Below are experts of layer 7 (counted from 0) of a mixture-of-experts language model. Rows are named router (the router's row for the expert), gate (a neuron's input weights, with its number), up (a neuron's input weights, with its number), down (a neuron's output weights, with its number) and show model dimensions 112-223. Each number is 500 + 50 x the weight over its row's rms, rounded and kept within 0 to 999. Numbers have three digits each.
After each expert's rows: "raises" lists some tokens whose logits its average output raises strongly, later layers aside; "mostly gets" lists some tokens that are sent to it at least half of the time. This comes from a sample of Wikipedia text that the model never trained on.

# expert 11
router:530496514454519488533605538498415464531578506419454424471510470485409471537443466491504438521527426500450450471522584495475556464458580447505389482408475518457449553452527433498581414481590485492498483594540472584430577530525428519514602514496494441453458439497441481553513544523532486499566481581568560583504513519485379519420488462444
gate0:484501521410541522523527532512463523567481555520513478497548463535485518496515400444567515471523491433509464531499572548367572535471590436562436465498476466449534544432479486568598543512531422424439510484455496468438556571439466519525493487459540449525489480461472542553652466619517573498424488490636564514559517529602518488499491398459
up0:430470568537453437508481451465497498508539503476447481511466472476445524551554421510500505548493378461515505486433435448494507561410482525507397537593494503506480457519530454554424556448436568580582500525481456529564541507589446451614594479460491596491427439443515506566510466514510537492484484517542507450476450548539541552514538542450
down0:564471593567530432463496529504593547520570457377473527544552536489487530485533526515563455551487396569497442503538507494488579459475490487376405461433480478514484466497506458506472612552585518555431455480556560488523514556448582566523540530549450564472473576419345485474506482517499522448593516517556537534394427542499418399500502525488
raises: " ==\n", " ==\n\n", " to", " for", "==\n", "ns"
mostly gets: "CA", " Kong", "BC", "TA", "IN", " ARG"

# expert 23
router:548538548499510430525528573481470473551530467496469466487534474487452454541463452460586500553522450450460479460526433541461550579438602470480472601466547521474447478456511456558601425439502494407447512529537473536434523553577476548540523545488390460455448408482424456548562540541534509457529455547550606598553510529549427560444494443479
gate0:492492496510584499543533465552488481498532472545479489485445514500425429488512513553533477575583481340474469512509482535496465528510608469545446548453597433499524478483480529488547433453521398544450509594494508505561473469451545477501538550533564504454429521446432520581467496477595496458508425402565509526580465496505559502586455418441
up0:486486364609548480569505434498459525477485502592396559605492599481453430459456576449518573495615475408486521524497526526500478502528621453484551550534588445518537391486438508487557473471513497570483482529483506507513427500509568509414508542559561568480500463419497529595572560440532464488441488452570503501454461450455522484637514516429
down0:580560508513515439547491417546449541604440479581507469581513478489496536504472558499461522485485502449500471521454503453549467444589500509555470503415524556543538538512466584524408418633488412537570525397581498552457526477481452591466507551488510562511477559565499603502435513500523501574513541517578517520442573407492528436527537586450
raises: " and", "s", "'", ",", "it"
mostly gets: " General", " general", " Comm", " comm", " Nominated", "De"

# expert 58
router:540582591504477531492501525470448459507579515432433461464471476471443490597467473538583483589551473489472455452564500541510523518463565417465504526534530483468423493463517411574597470427597493490476524538504480565481541515573470528542523534545410459479519437452484529514525489547506560478512451553579571548551479537494461531472479491476
gate0:550508485535501513568446491537453455497505433525511484538462542532483472514499385531537569526561579490423558535525472561485597388468608583461397514477469595604454454465558459541556395508463483532465542536515487539554576519517537408547453504491456471515570454542497463528448487470465489439447449472490564484531484435483550522505487457539
up0:477515411538507484555496490561420465483403479520453501589479456503518473582549418545562558500537559548481468531533549574501572441384564564524514544502505439527518491531451473501522401506437499457571423576433542528541507553486484525456411539464395504515506397457422480483531484451407471481439514440490551479459495426408597552507508459517
down0:407441486408493554520541508515505501481464465474468460507463515564524587542588495504389467572527591434472531455465494473508487609533532591460446580424527551431539441462438506542559484512537481504493509510427526489478508519592462533515497420477369447540548531447486409487627572515533620529492579450459400520480507521477522512512470400453
raises: " to", ",", "it", ":", " "
mostly gets: " she", " She", " my", " her", " Clade", " Her"

# expert 17
router:555573543518476481525539541476454478563514436449497467460511443502424456537441463452571481554521476502461458471543499584458539532411594502452483528476559535426429497444531402554601454478485475432469533580543442542449544536536467554548528528496403457453449424499499495524503572589497542455531462556578584612595516536543459566425456453466
gate0:584517542389567388469501500450525527457542519487459431469513495504469425450496492464576464529475521478407510464528555519468492520463510452399481464445545540482473483443581391523633483489562505476482547492544528621447538522492524514482534509393496412410417537509439509616432490573542536460558473546541508550475512500601449622458504548565
up0:516543513456405430447543508518483482486564500410520462507507412459526500509456469436473454574495523445533492452582507553453507483505571437651495577495502527500486369454633434581499412400568445418480560478507501473558498463565512459507566547539545556466515535465498442422534514557499549454503443479569635502508520475520580544536489470520
down0:481568441583423490480491447561500474446550484475486534504540494469552574422561613519534445504389538532538551568632413472510511470562410425534576489516417489529489553468558520585457464474516511439525455543441560446549456360497460401477478537506513578520519552491494540463461486532490557563508500513483515487524504470448522551525439550510
raises: "able", " him", "arian", "ers", "er", " help"
mostly gets: " century", " original", "05", " Since", " September", "04"

# expert 3
router:549540525487468461555555566467455421516535495466473462470506460479442448568435444420547486611526442470460432458497472561481531544396601436457472521469568508475442466431499401579613454470529447437485494584521431524459528563554486540542533559478398441456428432467478484536514593579507532458545475542567598601522526569562468550480476456459
gate0:571461535506483500593539586437431495574604404464496428564527512473465460491431399578616416503545529442477389421497473580407480457508505450394422531485472557422494492545494503541480478486526444480484471516560524496489475560574495486465562513435415540481492459519522522472469510509573509508568422561520545541617505614499497487511426462445
up0:443616563522461547476436394568471446567390522460460440481509531528563524583503540448551487501498473441451555465556484537491567530555465447494523587489437525572486516491540465413421499541478431546501540544525460488579461463446399494486519566532498514426471537459451464565530558493498509543510513508468451549501523394464470467567502564467
down0:528604515460479522440578524495526423511458425411539467578604421484493467389502493524483484483550538514577467469523504545517564509474469535418489376606437492499556468602601498444498505503527474484545438515473478488520545601608546477461456492488522508461483537582584536451616478495487500574456471474592443512527537521554413537486564412528
raises: " see", " to", "es", "e", ","
mostly gets: " medalist", " Pld", " Goals", " Hong", " coach", " Men's"

# expert 10
router:489537523441487507552573626466468455570494443441534405443509453445424529537450399463560423524476450477491442398563483565456560512425565472502462571454523503457436506466511449593557444462491501440459568545507502540456550523594551470543545475492500451459416411513477492546520536561577475489580458621546584559514498519490478503499458452466
gate0:500608550370508422567551516443535546482497476503484462461552607481510513554485418540541457561461491482467466455546451476488538467413523458392493521429524474477413451516500564502632521426509435537470466593505478500472561426546458561538482445565470508523476494461468436491564522571525515455520400467500527487497424516498454469553509523528
up0:463476530447525502632470565533499558429462516577485462547478551434560561493514483428480376509414604512548483533545420487564478403490509454520483489497452421559462551537457599508578527500477496554392573446461535462463457462509536474523453459533502503618577483568536526431559401470493430501498468486494475501437450509507521454519501513556
down0:496487543467597538443485479408512452514516580467533442475492545442471480456525489513548534513522503531537503446455480347560481554505405416428467479458467542496541521445488494582593473534603484515501523419445550555458462534519443513605546539477541519502529430473465510465460571392425509575483539540501414407385496541517554502481487466555
raises: " to", "\n\n", " n", " as"
mostly gets: " Born", " born", " Died", " birth", " aircraft", " surv"

# expert 48
router:513546539480468473520548541455482444564515454444487481470529430480428442536431435451529472584554485487462441455539483545462531529391595502477472523462545522459423496439508411550599470471517453448463508581537460556424558559540488556531529537505408446461470416478453498519513562567493535449558463546575620604540513544547442570460461460466
gate0:480516570481456542497592539534439391529521519508475504474587456527433445511487410466470468602555407502442408454584491492432559511453554476435505569457503534444442491375510472566491442403588511440456549579466430535433571533570526540538567543438526502480442516496480485525456495565499565505511426499488538509566558518613447494459511434497
up0:451442558453539558522602524519437492443547457435500547440533529433435507605503522483428503525486516500453557493453491567598514399567570526440510547552501555612571455574579518484472481506486470393488514461506555467515466476447493504486535619518486534474514554453497518392510498485538544452626444488548501395500509492461470503503570500457
down0:480437476559464530636583358466474514478466543450510433494549501585526479451538486480476531602484523366538574612498486484503553437573518601507451409496472538352511512489476440459510562457436543522516544556623518508527502475502499417516513492489502534514400469484476536519497554524594441575527471495527473547511556545479458504527527556514
raises: "at", ",", "-", "oc", "as", "s"
mostly gets: " Evans", " Iowa", "aceae", " Johnny", " Dave", " drums"

# expert 13
router:529524548481467481534499516474475424547546485460496488480579452426451462544422501475560475557548447483468432453551512556490547602446597424508452579424525473461392440446492434559608494457488475428481549592491417562471521595517516551546547535492436481422467442540443489545518504565541517447516493596510569567534522532518471561436455492474
gate0:526556525390519515471534575471465578493534345470472386525555583414499413502527500516552440499518481451448411525485535573495595537458538453472443479494566513477475558483499449559575452456562459440479520535518470529456549512548452599546482436490408429402493454365460444466573482558521466457499414583553483464485522531577480529521449530519
up0:475514540441475485411530558474505497494439456478507418547525518450522451516510413481536515541487494497431467478532519545453544511504452432433452558510582475421445571474446473523627477462522508676406512576467516534474501451530480578510535467406426486477558466511505508567512414506482492493590398597512500552472456486525570512503494555466
down0:579486501483473467487457503418556490599532510483538433503544442509482518513489447359564461530529517440471387495499495409517522561496577491472502560458521374479458514487597518596570532534529452487496483508543422455541470498453536446453447433449500522539442440345521443459602530434523589449474480556556537411509426568542458577520567521528
raises: "ess", " from", "if"
mostly gets: " station", " rem", "unn", " newly", " ren", " conv"

# expert 46
router:500564529499482478491541563441386472512513446470445468488514473453468522546445443502592417608537490511454440501569522534488516528432576527452462562430560544418446476444541416518585453495481465460475530533554475544456568500525516567544539528464400461466459419436457482526485552580532486435503422574561630586573534545523465524450452443457
gate0:586478455431388482475488533486514414523518474532499552505493520451474516486521474540481362542523439412476452495571487499464511498452576489547395541536486531485525524546545454471573531471507438511468548531542414524599573556532512556448598436540524498476439453455388472418536597496552464528446453542608534557460436517467423550483404543439
up0:521559471486484464485507525567566656473456499498468546573542505477464547508553506602396544562535503457461485600417542496545471495413540527527421531459434455439478516533538460471433511529451440503506558510547494480577519573456494467533543429466498501468527471473516455429503506567523501538481502506555445586387507402410529544509537477467
down0:484485480465527578542420437542516378566572482489474550471482470443516635459524483448500525568527523506507475468451483578480565497457646501467514478428469464489674472441543533527483510473571522440528433627516461542548545533504442586434526457518477480532519436447518485493447481424471538517448443509422487476490522453625452435474546488503
raises: ",", ".", " in", " and", " (", "'s"
mostly gets: " relationship", " $\\", " associated", " friends", " human", " positive"

# expert 50
router:528575519486463479530541556453446450549522447460481483477508440480445429539436474450518466579545472484443447442525509560484535537412597499479441526449560518465436456437520420556614470473538464432491486562585444539423554550536486542529539554497412446451451426495446487542489570564511547447533479551559601595536526544530453543428450465444
gate0:594465471491507463478475515483405474524558407470584468396445469556548484515432532445525455447593512496508476535525447443327592535491491511478481479488480485505476436508449561502462536463508481469549469519548514508415518591546564515588535487450441474470447443393563465528508533571496518497565453544438513544568540515468526448544425540458
up0:460437555548522579509486418518465510476515499484529489505455586466562445436507585458485543506494587490524460524507483427348597528535389546501589393498506471497563445470471516453517506440436619555443472481465540498497502534503502450511477452529468382385500535448578475590528473554477489559514554542392435487498483520508569472531504426464
down0:534467423509534509464393473470522516451416461507479488473426414565447464492390475455431491514541437502477522470546427446512491529480493556487528624554452553503551533611493430541492522569564468506504555535520496527499524364493546598468527530489434563548514458533447545600396456556471582563438552601439519558601427485553571464520480478468
raises: "es", "e", "ed", ",", "le", "g"
mostly gets: " Sor", " Ol", "owntown", " beh", "rastructure", " intro"

# expert 24
router:487550535514427488548528547481496455540553457459458481489503478429416471565443491466563477552513445503444433483522543563452511558411593523463449525454562541466409478468526438556592449446514409422483461617595471568425564524555488534493547542480450476430431431464468491554482543540517502468510450584550558571529516554532436571490458447455
gate0:459470443498431521394501484441577505456531432462403545503531484487480591549455503488504565401458499504441515483476563537495557458453417585505443464563513420525493554490488576479456598520499543508508468528510485523491570523500483519434533480532456485399503505484481521514403512452495422571550540493441432454474600576456498478408431420556
up0:424509571508448537426612565453502533471472423437380510524568438478471552590478527584503466490484420439553420479519537557569542444493477554422596593456454409528425421477500468484482465533477515453501486507451389449441559513424512528527365512515419504449563511502501497451512458499527509500570537418509529471479487604500527530465536480557
down0:439469426456510513483464445405465531482484442467651557493452499574496545407497445525521416425444532545548524467461426520472501490461455513488492504531504388481502484466462534464457583480550474400410452514480458479556510578616570538492540456542561529499450528533521376460574444471561486468564542491587641484517443489531510464441501554465
raises: "ie", "ies", "is", "Not", "N", "d"
mostly gets: " \\", " Health", " occup", " Social", " susp", ".,"

# expert 44
router:606486538464453475496547531464471420524586492493512490403515495448461458496486487522515493555495428472463471515529508523443615498460569457468380501482526559504430456502564499520551496493521474461485508569528487565466546547552471517550559561474468441443443427442471455539548512548592515490509497545524494586545569515554503480434447454458
gate0:599595531475518453453541514428438541533471435434572475424461434544501425517433521450479418564561515537512438425565516521492490566427506499462465492481561576474449531468603526518520405482533435497418583534463409455469582487527497554531525469475536493440427487370424506455494530470449529394519492556493547597465612504554458508456512500496
up0:548553471491582523396541475436490587469450521496473520394472523629504447428541526523473503493440534582544497479472448405483483482434454424490479451475531552482514577567552551495491535558491461597507441570415482429458457516504518513471452486458507496500496522376546507457509473505471526512506556492513460509476539441475486439531520469474
down0:518495490506586504544490451502552463533470492488520554518403612570454493577534415457560469531431429455393516543507496503496493355439421511487481614521502548515494561545379524563440403519405549528529425463477524419456488495508463531492474502551555539530554502513492508516406507497467540611503590509529531599473463561444472617629448571416
raises: "sp", "man", "m", "ma", "is", "ly"
mostly gets: "ather", "achel", "iamond", "achelor", "ech", "unner"